Experts of a small language model.
Size: 14 layers, vocabulary 31200.
Experts: 12 experts in each of 14 layers, 2 picks a token.
Training: 651M tokens, 4970 steps.
Below are experts of layer 2 (counted from 0) of a mixture-of-experts language model. Rows are named router (the router's row for the expert), down (a neuron's output weights, with its number) and show model dimensions 96-127. Each number is 50 + 15 x the weight over its row's rms, rounded and kept within 0 to 99.
After each expert's rows: a language model's description of what the expert responds to. This comes from a sample of Wikipedia text that the model never trained on.

# expert 10
router:71 30 34 37 49 73 74 35 57 55 77 47 50 46 40 73 42 42 55 44 69 72 31 33 41 62 40 39 54 45 54 21
down0:63 52 56 53 44 86 59 39 36 55 44 42 53 43 30 58 56 54 72 42 34 23 28 35 34 53 70 10 38 63 58 54
down1:33 17 47 42 69 52 49 22 70 35 85 28 51 34 69 42 38 55 28 58 31 35 41 51 60 41 65 19 37 62 43 35
down2:60 25 34 30 60 50 39 57 57 32 61 56 63 49 67 62 24 45 39 64 37 50 54 36 34 70 73 50 54 63 80 45
down3:50 53 36 71 45 24 44 32 50 46 74 54 59 54 56 49 60 54 71 36 32 76 51 38 50 38 40 51 40 71 65 20
down4:68 32 49 32 73 56 47 44 67 54 26 66 58 33 59 60 45 31 50 57 56 43 60 67 48 97 45 66 79 54 40 38
down5:67 45 64 28 25 48 68 47 48 59 51 48 81 39 40 58 62 40 55 44 41 60 72 64 38 51 59 43 36 54 59 75
down6:37 26 49 65 44 62 53 74 22 63 57 28 66 41 51 47 50 75 63 29 58 54 54 14 31 36 29 33 70 55 60 25
down7:33 43 60 61 62 67 44 63 56 37 40 25 49 42 23 64 55 85 49 67 61 66 51 14 49 57 74 49 39 39 49 35
down8:41 47 53 47 54 52 49 37 63 52 76 42 58 52 71 75 67 39 44 68 58 42 48 34 51 29 25 55 81 77 83 33
down9:32 39 60 52 23 45 61 46 60 47 55 42 49 31 47 42 37 37 49 12 41 67 60 70 52 27 62 64 54 34 58 62
down10:31 67 52 45 42 51 50 37 64 65 23 59 74 38 59 37 56 34 40 34 33 78 45 52 47 57 43 44 37 47 43 61
down11:33 47 55 58 73 45 64 47 99 42 54 35 47 35 44 46 67 55 42 43 86 49 78 16 61 33 66 23 27 38 31 18
down12:18 52 51 46 72 58 62 37 23 48 47 26 47 13 51 65 45 65 50 50 27 58 45 20 47 50 48 50 34 43 58 62
down13:38 36 46 39 23 50 26 57 60 39 44 68 24 40 58 39 36 68 54 43 47 54 47 24 61 59 75 69 20 46 30 42
down14:55 46 66 70 41 57 53 44 34 43 43 44 22 19 66 63 21 67 52 52 41 51 66 22 49 75 32 43 50 49 50 64
down15:63 47 39 59 37 46 34 23 61 50 50 69 72 68 66 78 61 55 61 38 46 67 34 31 30 56 61 50 24 52 66 61
down16:48 53 77 35 20 66 56 58 35 47 51 80 64 19 63 58 28 30 26 65 86 42 54 34 56 52 71 36 55 44 71 46
down17:44 46 68 41 63 55 48 57 48 39 24 31 59 29 16 70 76 43 53 61 58 50 41 56 47 44 36 25 44 43 54 26
down18:60 77 76 40 45 54 68 29 20 37 34 29 31 50 61 48 69 32 26 71 27 47 48 47 59 50 48 64 57 26 71 47
down19:55 64 52 75 63 47 48 69 91 63 65 82 66 26 71 53 61 53 53 58 59 43 60 79 52 45 21 25 34 44 80 40
down20:35 77 38 56 43 47 36 32 54 59 69 34 49 48 46 66 61 38 55 70 68 42 34 70 30 44 39 16 74 55 53 45
What it handles: Month names in dates, especially within tennis and sports results tables and event chronologies, such as May 2008 and 13 September.

# expert 4
router:76 36 29 26 49 43 64 27 52 34 71 46 55 49 52 78 31 16 31 45 62 50 58 49 60 60 48 76 50 54 49 42
down0:60 63 46 60 61 39 58 28 69 52 41 54 74 62 24 58 27 51 45 60 52 26 34 56 61 72 60 68 47 81 64 68
down1:31 45 26 33 44 53 54 39 54 45 62 45 85 39 48 48 65 60 48 51 57 43 33 50 51 55 27 36 51 47 52 73
down2:57 57 61 36 49 43 53 70 54 49 66 55 71 27 46 66 63 20 42 64 46 56 69 33 28 50 61 44 57 38 54 35
down3:37 59 46 64 56 33 39 33 67 59 43 71 66 65 48 70 34 41 43 46 36 48 62 64 20 38 49 51 56 50 31 42
down4:20 40 36 50 40 49 41 39 19 71 44 68 54 57 49 54 72 55 42 58 62 29 34 46 63 58 54 59 38 47 16 41
down5:46 77 48 51 77 66 37 76 42 85 47 52 00 41 40 39 58 50 57 48 66 46 43 58 61 65 37 70 53 28 36 35
down6:34 45 54 44 63 47 37 31 63 62 25 48 43 48 41 43 13 72 63 46 50 58 48 40 46 32 67 82 66 61 66 64
down7:56 46 37 65 50 30 66 57 56 42 55 61 54 40 64 25 64 48 72 59 56 52 50 53 27 64 39 49 47 69 71 33
down8:46 38 70 47 59 32 55 37 69 51 45 47 79 48 73 65 34 42 41 47 66 47 48 63 51 52 47 46 65 86 37 38
down9:26 45 69 54 47 57 59 53 48 44 56 77 56 17 31 24 57 51 36 49 33 31 42 57 44 73 35 76 53 56 77 32
down10:54 68 61 52 68 58 35 46 69 73 11 52 54 46 44 36 67 68 34 36 51 27 48 87 35 44 65 28 52 50 62 68
down11:63 42 47 53 34 35 63 23 65 50 29 89 38 30 62 56 41 42 34 49 70 67 22 51 50 40 37 31 51 53 45 45
down12:75 38 61 55 68 63 81 61 20 71 64 50 63 51 70 51 45 51 54 43 46 57 40 64 29 30 42 38 27 67 61 46
down13:77 44 17 80 60 56 59 39 48 42 63 77 38 53 33 48 66 45 49 69 78 59 40 38 45 70 71 74 19 70 47 41
down14:21 36 55 54 46 44 61 54 89 61 32 65 48 67 41 54 25 60 55 39 59 53 35 37 71 57 59 46 63 49 46 45
down15:47 65 53 66 60 32 61 53 47 62 32 51 32 68 58 57 61 36 60 46 70 61 56 55 90 47 51 69 31 64 53 49
down16:39 75 52 49 57 44 30 39 43 43 52 57 56 28 71 56 40 53 37 45 51 51 38 33 38 68 51 61 63 61 64 45
down17:56 52 52 44 38 46 38 60 59 53 55 77 61 61 49 63 75 34 50 42 18 51 66 44 50 41 56 64 30 24 55 43
down18:69 56 63 37 47 27 49 53 52 35 60 38 39 48 54 63 35 73 70 40 39 35 67 61 75 42 54 48 55 38 35 67
down19:26 32 74 39 46 44 37 80 36 41 86 33 32 27 45 57 50 73 32 55 41 80 55 46 34 38 48 49 53 87 66 45
down20:44 33 62 79 33 53 68 31 62 45 55 61 55 67 37 41 59 37 59 53 61 62 61 52 45 67 27 34 60 77 44 35
What it handles: Article-start "=" markers in place infoboxes, percent signs in tables, and geography words like village, station, River and based.

# expert 5
router:67 30 53 41 23 70 57 51 35 78 58 60 64 77 56 73 61 29 49 21 72 44 29 66 59 37 41 51 36 41 58 32
down0:60 43 46 64 56 60 26 67 80 48 44 52 58 67 40 69 60 50 44 64 54 57 43 53 81 56 79 16 11 67 66 42
down1:52 46 61 36 74 42 44 40 48 62 49 45 52 56 45 42 64 45 52 20 82 48 48 33 52 28 55 66 41 36 41 59
down2:11 37 38 43 53 60 70 42 39 51 58 83 36 82 66 67 30 21 61 56 38 42 45 52 32 69 27 53 51 58 53 55
down3:61 64 38 38 57 65 34 34 52 41 55 65 75 44 81 56 56 41 26 34 78 45 30 47 35 59 54 35 39 52 40 36
down4:38 68 42 48 46 48 58 35 48 48 70 16 59 56 93 86 40 70 41 34 54 87 36 56 66 58 23 57 34 62 35 23
down5:64 48 52 35 62 56 49 67 88 43 36 49 35 63 58 34 41 51 45 25 52 32 44 75 38 57 48 47 60 48 39 49
down6:44 44 51 51 48 59 49 72 50 51 46 66 51 49 96 53 21 61 54 59 34 49 43 85 43 65 30 33 57 58 36 69
down7:60 65 42 22 41 70 54 45 18 69 57 31 44 32 58 43 60 69 56 55 81 59 62 59 51 48 66 29 39 54 19 61
down8:58 59 16 49 26 64 61 45 35 55 69 22 52 67 44 50 60 57 80 63 72 71 36 29 78 49 38 58 46 41 35 49
down9:51 62 64 41 65 29 56 65 45 52 44 54 63 45 71 70 38 68 56 45 43 77 38 53 45 51 45 28 58 70 35 38
down10:58 89 40 56 40 61 55 55 49 52 55 44 35 42 48 63 54 72 57 44 26 63 22 40 53 44 57 44 43 57 47 45
down11:29 32 25 51 24 36 28 22 40 78 63 25 49 76 58 59 49 50 67 65 52 79 38 53 38 43 40 41 34 74 45 41
down12:30 67 33 44 40 63 46 42 40 58 64 45 56 48 56 57 35 65 56 56 23 36 44 62 30 51 70 25 73 64 69 40
down13:52 73 75 74 55 57 59 29 43 35 49 53 40 37 54 78 41 67 54 46 52 30 22 68 48 30 58 20 80 35 44 63
down14:60 43 37 68 68 43 52 46 42 58 36 90 69 54 52 47 45 51 50 61 26 46 73 49 72 56 47 60 46 25 32 22
down15:49 34 88 26 48 39 43 79 35 72 33 45 31 46 54 37 31 50 49 28 85 57 69 46 69 74 48 27 61 47 44 67
down16:29 29 26 62 55 35 69 66 35 18 30 49 61 53 51 63 53 82 67 61 63 34 40 56 83 48 44 59 67 51 24 38
down17:47 36 48 53 35 56 28 51 22 55 53 66 76 84 54 63 39 42 39 34 56 57 41 55 67 44 82 48 53 45 44 40
down18:43 43 48 55 53 58 36 43 05 58 13 42 75 63 46 33 72 44 48 35 40 82 48 52 48 47 34 51 47 60 62 72
down19:85 50 70 37 55 61 46 46 37 58 47 81 46 27 63 48 40 46 57 40 42 66 53 59 79 52 82 42 36 54 50 66
down20:75 74 22 41 56 56 59 55 34 43 55 56 61 57 71 26 58 68 75 58 38 24 43 61 42 68 30 56 36 63 49 56
What it handles: Head nouns completing noun phrases, especially time spans and quantities like seconds, hours, years and population, plus album, ISBN and coordinate marks.

# expert 1
router:86 33 37 57 28 76 56 34 44 56 69 48 40 64 46 49 52 33 29 15 73 61 52 34 38 52 48 69 43 44 37 68
down0:62 33 59 40 72 44 48 42 57 52 65 27 40 30 57 50 69 38 70 53 41 27 44 47 36 24 45 59 41 31 75 54
down1:52 42 45 58 60 56 63 57 50 66 49 50 70 58 65 24 46 55 49 71 40 61 40 64 25 72 38 19 41 55 47 53
down2:55 40 77 37 38 63 21 49 69 39 66 45 70 48 67 48 64 37 48 43 43 60 26 36 61 66 23 57 56 54 70 44
down3:58 43 44 72 49 43 60 56 61 51 46 88 54 75 49 64 58 18 40 32 27 29 45 46 73 43 43 47 67 77 46 56
down4:65 46 53 44 63 58 55 65 62 49 62 38 61 40 60 54 34 50 38 70 46 57 52 41 38 57 55 40 29 66 61 31
down5:46 33 44 81 35 49 69 30 28 51 72 54 66 54 75 44 56 55 54 30 46 43 60 43 58 27 58 83 33 33 57 32
down6:25 52 26 21 62 81 45 45 37 49 47 62 19 57 68 37 48 70 57 49 39 57 40 58 56 42 83 48 43 42 38 36
down7:41 70 13 32 59 65 30 42 81 31 50 56 62 47 73 53 32 66 50 60 34 45 53 42 64 34 75 46 36 52 71 53
down8:49 56 47 68 39 61 37 52 51 51 33 36 54 59 27 62 51 21 33 63 46 70 60 27 35 35 62 77 45 66 40 49
down9:65 20 66 62 80 70 60 42 56 67 51 51 44 40 42 41 55 63 27 60 58 69 36 80 72 52 20 46 30 52 21 64
down10:25 88 56 69 69 53 32 69 50 44 69 48 51 63 46 48 57 20 31 51 46 19 42 47 08 35 69 38 28 31 36 36
down11:61 36 43 84 60 67 48 40 52 17 58 62 66 46 67 53 33 34 50 43 60 46 38 31 66 63 40 47 45 66 20 20
down12:48 63 60 47 18 47 59 37 87 51 47 66 45 42 61 79 60 62 37 45 35 33 32 41 60 64 43 82 66 69 48 50
down13:37 51 50 49 58 46 58 73 58 60 54 59 74 33 67 48 38 54 54 46 69 58 45 34 50 45 52 55 32 23 29 41
down14:67 48 46 61 47 32 99 52 55 14 68 72 26 51 42 44 57 43 61 34 15 49 59 36 40 31 55 46 50 61 57 41
down15:57 61 34 44 42 37 14 44 52 25 33 41 59 40 52 54 33 56 36 40 74 40 61 32 39 58 65 16 70 78 62 60
down16:33 67 64 55 64 49 42 32 57 62 53 68 28 45 83 55 60 60 69 18 45 67 08 54 44 57 65 70 52 57 62 57
down17:25 48 37 14 45 45 65 34 35 84 30 70 45 52 26 48 55 44 35 12 35 64 42 48 68 41 69 68 72 30 54 33
down18:60 34 47 71 35 62 64 68 42 70 42 52 42 41 42 43 54 80 37 46 70 52 62 50 40 35 56 34 22 40 51 32
down19:65 50 50 47 57 75 52 48 41 37 58 31 41 59 71 39 64 60 66 31 49 94 67 26 69 64 43 43 35 58 70 12
down20:48 42 54 43 29 38 51 51 59 52 50 54 70 71 63 31 47 51 44 53 31 42 69 39 24 52 68 70 60 25 42 67
What it handles: Field labels and separators in infobox-style lists and article openers, such as Born, Coordinates and Member, plus colons, slashes and date commas.

# expert 6
router:56 39 45 22 37 46 69 49 31 49 78 50 59 62 55 78 31 45 61 43 60 63 46 58 39 51 37 43 30 52 39 60
down0:79 63 42 40 62 29 49 68 75 48 44 45 52 39 35 51 13 53 25 50 59 71 46 54 48 74 46 52 61 45 17 47
down1:64 56 81 58 44 57 41 72 35 61 44 59 62 49 44 37 28 69 35 67 43 51 57 38 61 32 33 43 53 49 59 66
down2:68 47 47 55 59 14 59 43 53 58 29 28 54 54 45 33 42 49 48 27 63 31 32 70 80 26 55 41 75 53 49 56
down3:49 84 20 43 72 55 33 51 39 49 51 50 29 67 65 42 63 60 69 48 54 61 30 44 72 39 42 44 30 55 42 37
down4:55 61 73 28 48 63 53 27 43 58 28 50 45 28 49 41 71 61 54 59 12 09 41 41 34 73 63 60 50 42 51 59
down5:40 20 62 69 54 48 39 50 45 94 20 78 70 29 66 68 29 36 51 53 39 27 59 76 41 67 72 70 43 83 43 39
down6:50 48 56 43 77 74 54 41 68 47 88 72 85 56 47 60 39 40 34 74 63 36 34 36 44 48 60 22 29 59 73 21
down7:70 40 37 73 41 44 58 15 42 44 78 46 30 48 44 53 51 75 65 80 34 50 52 63 48 76 51 65 42 39 44 46
down8:36 62 60 59 49 47 55 39 64 40 30 46 47 39 61 40 51 66 66 45 71 52 49 53 47 68 57 52 16 70 68 26
down9:47 59 58 18 44 70 53 37 48 64 69 46 50 30 60 51 43 38 47 65 43 75 69 38 35 30 53 46 60 65 56 54
down10:39 46 48 87 34 72 72 37 35 30 58 61 44 45 27 39 33 55 40 64 27 57 48 42 48 57 64 55 41 25 46 43
down11:60 68 11 53 65 67 43 47 45 76 47 22 37 65 60 65 65 64 39 44 49 67 41 33 46 40 63 28 62 46 29 72
down12:61 55 43 51 56 66 59 80 49 74 45 57 18 34 59 68 43 20 54 64 50 35 48 66 59 57 33 34 42 22 58 51
down13:36 62 54 45 46 48 49 48 55 43 42 33 54 21 79 45 43 46 55 62 39 61 34 40 25 52 35 59 38 38 36 37
down14:51 68 48 59 30 62 35 61 59 58 38 50 28 46 57 43 56 37 54 68 55 67 52 71 41 11 55 57 59 47 52 55
down15:63 39 58 71 47 25 60 44 54 65 48 54 23 72 51 43 58 67 52 46 53 53 34 58 37 38 59 61 66 38 63 50
down16:36 42 43 25 72 57 34 51 38 56 68 61 41 73 66 34 67 54 45 73 45 40 57 28 41 49 55 53 35 64 49 52
down17:53 74 27 48 53 86 50 54 62 50 56 77 59 85 51 57 41 25 38 22 56 86 37 59 50 41 43 51 35 20 56 28
down18:48 51 44 63 52 35 57 63 39 37 79 61 81 40 24 85 61 28 80 34 64 73 40 49 40 27 61 42 66 55 36 65
down19:49 64 62 33 79 65 36 50 55 35 46 59 70 28 52 34 29 79 51 56 69 43 39 56 19 36 84 33 51 45 61 55
down20:64 68 35 51 73 53 57 42 57 42 54 48 54 46 61 49 52 75 42 74 65 61 55 38 35 55 57 60 52 54 62 55
What it handles: Nouns for organizations, offices and roles like general, office, company, Party, Staff and Command, often in building or company descriptions.

# expert 9
router:62 33 39 49 38 53 63 58 46 42 58 20 56 48 32 50 27 49 67 32 55 55 24 45 55 58 59 63 41 52 35 34
down0:48 43 50 56 43 32 51 38 59 51 61 24 22 47 78 38 87 45 69 54 89 30 53 45 50 74 58 67 49 43 35 57
down1:45 35 52 27 47 79 38 70 68 36 57 52 59 56 56 62 59 45 72 63 41 63 26 56 77 49 82 39 41 56 71 44
down2:60 33 69 49 64 56 46 32 49 56 45 48 48 51 54 51 63 33 27 24 65 60 55 68 25 62 44 46 49 55 39 49
down3:71 32 61 46 57 67 38 40 63 41 65 68 40 50 41 75 56 54 64 67 40 56 68 48 69 50 83 35 36 53 78 37
down4:57 67 51 26 50 57 76 16 63 41 42 63 69 44 68 31 46 53 42 98 76 68 90 44 64 41 59 43 72 56 79 36
down5:37 26 51 67 76 49 54 37 35 56 29 49 60 74 38 73 92 64 50 52 53 56 67 38 65 51 63 49 74 45 30 40
down6:52 59 58 64 68 53 41 72 62 83 32 26 41 52 35 61 15 35 34 38 67 57 53 60 76 74 51 61 92 35 52 62
down7:31 52 54 25 50 27 31 75 52 66 52 52 33 60 48 61 37 21 57 40 35 46 71 53 74 64 65 28 38 49 56 37
down8:30 40 42 51 51 41 78 67 43 78 66 68 54 68 70 41 28 47 43 45 59 45 56 57 77 40 57 35 69 32 33 51
down9:34 54 36 69 84 58 42 66 40 50 59 34 45 46 43 29 72 64 52 50 73 81 59 52 53 23 46 27 49 54 30 31
down10:49 56 28 25 59 47 78 47 27 54 88 61 53 65 65 49 34 57 51 66 49 26 53 31 44 56 73 54 41 65 64 51
down11:43 70 28 36 64 40 49 27 38 48 49 50 35 50 55 53 40 52 67 64 20 50 50 56 60 34 55 30 37 41 27 79
down12:73 34 53 43 40 45 40 28 32 49 63 57 69 53 58 47 67 79 42 59 29 51 66 74 06 56 42 47 74 35 74 72
down13:37 46 38 36 38 51 38 40 71 61 38 54 46 46 46 43 36 68 58 69 30 74 67 56 20 40 52 57 39 55 41 64
down14:50 51 59 31 51 43 55 35 62 56 63 54 62 58 66 69 50 76 56 29 67 48 74 50 44 60 50 29 72 66 49 53
down15:52 36 45 64 50 79 53 46 48 66 54 40 54 55 32 80 29 42 55 59 58 38 53 53 47 65 74 28 60 42 43 41
down16:60 65 60 36 75 70 41 59 53 20 60 67 91 53 49 60 31 77 31 53 60 51 48 59 95 70 66 30 50 44 60 31
down17:42 48 55 39 59 53 76 60 58 32 79 56 51 41 42 53 62 51 17 70 38 32 25 42 62 53 70 47 35 34 40 37
down18:40 58 66 56 40 59 55 49 60 52 61 22 43 38 30 60 20 40 72 43 46 54 58 59 84 27 23 50 62 67 42 43
down19:49 71 56 59 66 40 70 62 59 57 51 51 44 40 75 40 70 22 61 59 32 58 42 71 41 76 54 65 51 28 57 76
down20:42 69 71 61 41 59 53 43 40 11 35 48 58 44 60 66 40 55 71 28 43 48 36 39 40 40 51 23 56 69 44 61
What it handles: The word the, as and spaces in football and sports career prose and statistics tables, e.g. "the loan", "debut as", goal columns.

# expert 3
router:58 29 40 85 18 49 69 37 51 66 73 46 52 70 65 54 43 35 48 43 55 61 48 47 43 58 32 54 21 20 38 41
down0:65 47 44 48 75 52 58 33 62 64 58 44 66 29 67 50 43 56 51 69 63 47 79 55 71 45 27 47 52 47 41 52
down1:32 52 57 73 43 74 72 51 33 68 74 26 41 61 60 66 71 49 31 41 51 45 51 56 73 59 75 47 55 40 44 49
down2:54 61 50 41 34 46 74 25 51 60 44 57 79 71 67 28 82 14 39 64 55 53 52 38 63 34 29 51 27 51 44 48
down3:33 29 65 21 76 23 62 70 48 52 10 44 75 41 43 48 67 53 37 61 58 44 50 55 75 48 31 59 78 72 40 40
down4:78 47 44 51 16 52 69 33 61 64 43 32 74 35 28 47 58 41 59 62 31 47 59 60 47 63 55 82 66 47 53 76
down5:35 67 74 22 75 63 43 54 24 48 37 53 60 35 44 55 49 61 44 48 65 75 44 63 33 50 76 35 62 54 42 45
down6:41 57 66 38 44 48 37 46 64 39 37 39 77 55 37 50 27 84 65 48 53 32 46 39 57 62 00 33 37 44 37 31
down7:63 51 22 27 24 49 35 63 42 68 23 62 38 49 29 30 38 36 47 27 51 51 55 37 57 48 45 61 49 48 45 30
down8:27 20 41 51 56 34 79 39 54 33 60 36 41 54 53 30 30 47 38 24 51 36 62 60 44 28 42 49 56 33 26 82
down9:51 68 30 32 47 58 81 38 49 67 76 86 59 63 50 61 69 72 34 49 34 42 45 62 52 30 43 55 54 70 15 59
down10:34 33 50 54 39 54 44 49 43 45 57 42 26 62 23 44 66 45 38 52 52 44 53 65 32 59 39 47 32 57 34 54
down11:62 50 47 42 48 55 59 62 40 19 65 79 53 51 33 34 39 61 44 46 54 49 56 54 69 70 03 57 53 51 36 60
down12:50 78 60 42 46 36 67 47 19 28 43 63 10 54 59 66 79 68 62 43 51 53 49 63 42 51 44 60 47 48 47 41
down13:73 60 52 35 51 58 44 50 63 51 30 47 49 48 67 14 53 33 59 42 21 47 52 57 43 48 65 52 53 58 61 65
down14:70 39 54 44 40 53 57 55 53 49 73 64 38 63 57 53 59 61 73 51 53 70 53 67 31 37 55 49 70 43 45 41
down15:37 46 36 65 55 61 41 63 30 70 50 27 50 71 43 51 65 46 24 45 69 44 47 51 62 43 52 76 34 41 56 11
down16:58 68 73 61 54 47 44 55 42 74 78 78 60 37 35 42 46 35 65 34 20 60 55 64 53 60 48 43 40 53 39 25
down17:65 39 35 50 69 55 19 27 22 49 50 61 42 78 36 65 51 84 70 31 33 66 33 41 47 54 37 60 51 55 26 64
down18:47 47 68 59 43 26 44 40 50 17 30 49 49 20 54 44 72 54 44 64 10 43 60 20 32 55 66 66 51 44 60 59
down19:49 39 60 57 54 55 52 56 59 66 50 31 15 51 41 37 32 22 23 57 48 45 32 52 77 34 41 56 62 46 48 56
down20:65 51 55 63 67 29 62 85 35 21 66 46 68 49 50 25 27 58 34 45 47 41 41 47 49 57 40 58 46 51 49 80
What it handles: Single digits in numbers and table cells, commas, and clause words like which, who, when, where, and there after place mentions.

# expert 2
router:74 12 42 31 33 48 84 39 45 50 89 43 70 90 65 68 38 40 45 39 71 52 41 55 52 30 39 49 39 49 45 60
down0:58 38 67 46 47 41 39 47 39 62 52 16 51 63 34 57 60 58 27 53 48 59 32 59 57 42 36 39 77 42 45 57
down1:45 58 75 65 46 32 37 59 49 58 55 62 60 33 34 47 53 48 40 36 45 33 47 33 70 41 66 43 51 39 61 61
down2:52 52 61 58 48 41 35 64 52 67 27 47 53 21 36 64 29 49 65 63 75 81 42 62 26 42 38 37 63 36 49 74
down3:70 73 39 48 25 86 24 48 55 51 52 38 45 59 44 42 37 58 39 11 42 66 54 70 42 42 53 60 76 70 59 51
down4:33 45 39 78 41 50 34 42 51 54 61 38 42 56 49 25 48 44 73 46 69 40 48 32 46 49 50 51 45 56 49 49
down5:53 70 58 43 34 47 57 45 60 72 42 72 61 68 68 76 61 50 38 46 45 44 53 29 37 65 41 59 35 45 54 59
down6:54 36 67 47 53 48 71 54 21 59 63 84 63 53 27 52 36 38 72 39 49 39 73 49 34 36 62 54 44 47 47 39
down7:29 71 50 40 58 64 52 44 69 48 36 32 46 70 37 50 50 63 16 17 24 51 41 74 36 72 58 57 53 62 42 72
down8:74 54 42 62 55 39 55 48 61 46 23 45 34 40 39 41 40 45 57 33 39 58 56 55 51 22 49 51 55 52 17 35
down9:73 16 43 40 80 53 43 34 69 79 52 45 60 56 85 23 43 30 39 47 50 47 54 44 48 68 55 42 35 44 61 55
down10:31 34 54 44 60 53 50 31 45 43 62 38 37 53 35 65 59 39 39 70 40 33 41 44 56 45 36 61 23 47 35 51
down11:52 60 61 61 50 43 49 32 44 18 31 28 67 66 77 75 34 78 82 54 58 40 38 57 28 50 60 48 62 44 32 32
down12:57 70 35 55 52 35 69 50 51 31 33 59 43 37 85 83 55 46 59 68 53 29 77 37 77 64 62 34 37 28 37 43
down13:56 43 36 39 29 36 48 53 30 37 86 62 15 45 55 44 48 56 45 66 46 17 48 66 61 60 50 50 54 28 53 43
down14:73 51 64 62 52 46 55 59 29 50 42 43 45 39 43 66 56 69 63 63 21 60 58 45 46 74 51 64 40 49 42 64
down15:57 56 65 47 50 43 41 46 50 36 53 69 68 40 28 28 37 71 70 68 50 69 59 54 40 36 55 64 50 69 47 31
down16:49 86 52 39 74 60 24 51 43 56 70 40 50 39 34 46 52 61 52 60 61 73 64 26 18 26 63 45 34 31 51 46
down17:70 33 53 59 60 41 59 42 43 23 38 20 53 62 44 38 49 44 74 84 49 69 51 27 62 59 56 59 63 42 45 76
down18:50 40 66 65 72 56 30 64 56 45 25 53 24 65 47 42 31 53 50 41 59 50 44 38 23 46 38 52 73 48 65 32
down19:54 52 42 64 55 40 58 37 44 17 28 47 21 63 19 74 60 47 72 87 83 51 74 40 42 69 77 58 68 31 72 54
down20:37 46 60 50 57 55 74 44 69 46 44 70 50 46 26 52 23 39 63 60 81 52 32 40 69 73 33 50 78 62 30 68
What it handles: The closing " =" and line breaks after article title headings, before short descriptions like "American religious leader"; also pieces of names in tables.

# expert 11
router:70 29 60 48 39 58 80 23 45 57 49 61 53 65 69 35 63 40 34 15 48 46 31 51 36 71 27 66 27 36 28 35
down0:88 52 52 46 39 47 24 50 47 47 75 48 29 50 47 41 76 39 40 34 47 32 41 48 50 61 45 52 47 40 18 55
down1:66 48 40 67 38 56 24 32 51 61 43 51 53 46 47 58 38 39 55 31 58 47 12 75 65 65 60 51 50 51 33 56
down2:60 29 58 80 68 69 72 52 82 65 81 51 43 52 70 52 43 71 55 51 27 41 43 41 52 22 33 48 39 51 43 48
down3:32 40 53 68 69 26 49 82 57 10 79 48 33 51 35 21 91 57 49 43 54 51 48 66 65 56 80 73 42 50 66 41
down4:25 61 86 58 71 62 71 54 42 35 49 52 50 31 43 41 31 65 81 57 72 38 42 53 27 36 70 73 36 51 53 29
down5:44 34 60 63 62 26 38 24 43 44 65 25 55 41 13 52 23 20 46 62 50 36 54 27 41 90 41 41 45 42 67 40
down6:48 38 54 60 58 40 31 67 38 43 53 43 37 39 16 51 67 35 55 37 52 26 33 58 29 37 53 56 38 31 52 48
down7:37 28 46 52 38 53 63 52 60 48 46 55 58 18 26 61 47 46 54 37 23 28 54 68 08 61 41 51 63 28 63 36
down8:50 49 43 40 51 64 31 20 17 63 53 33 59 67 29 67 33 47 56 40 41 36 32 40 32 45 44 50 59 64 08 32
down9:64 60 62 34 36 38 36 85 59 43 57 37 68 48 56 34 29 49 59 56 67 45 45 41 38 69 23 49 54 74 16 34
down10:58 54 59 16 29 66 56 44 47 59 52 29 26 70 37 42 46 64 61 63 42 33 54 36 24 57 59 57 38 27 73 49
down11:68 31 52 40 56 72 52 47 29 82 45 70 74 51 41 81 51 50 44 39 58 56 33 49 44 53 37 50 22 30 93 53
down12:62 76 45 57 22 57 56 61 47 51 42 30 42 50 50 58 48 63 64 59 41 40 61 36 44 39 31 72 70 49 50 44
down13:40 44 62 32 51 63 52 45 83 42 40 34 71 23 48 67 75 40 68 62 46 66 47 55 69 38 80 51 63 65 43 60
down14:61 50 45 36 48 61 38 50 74 40 48 88 33 37 52 53 70 50 61 40 14 45 50 41 46 51 46 74 46 30 44 49
down15:87 58 62 56 58 41 45 47 55 46 71 46 64 68 36 51 73 36 55 47 62 58 41 18 43 52 72 24 50 43 44 69
down16:49 31 57 46 67 60 69 68 42 64 54 32 19 42 50 47 52 56 25 43 40 34 30 24 26 31 53 61 57 60 57 52
down17:32 41 53 18 42 40 52 56 54 51 70 40 40 32 67 51 65 36 24 42 47 51 61 24 47 39 50 63 61 28 59 85
down18:45 46 51 68 67 43 31 70 46 29 40 50 50 78 12 42 40 72 41 45 66 41 32 60 50 55 71 37 55 47 36 69
down19:56 49 38 50 59 43 50 19 66 48 32 70 28 46 21 57 60 77 56 60 44 78 51 45 70 77 66 41 39 24 44 46
down20:87 47 56 64 71 39 75 46 51 25 62 31 38 30 48 70 53 31 45 42 57 41 53 49 65 51 54 37 69 45 37 45
What it handles: Political, economic and legal words like election, summit, policy, legal, Labour and Democrat in government and election contexts.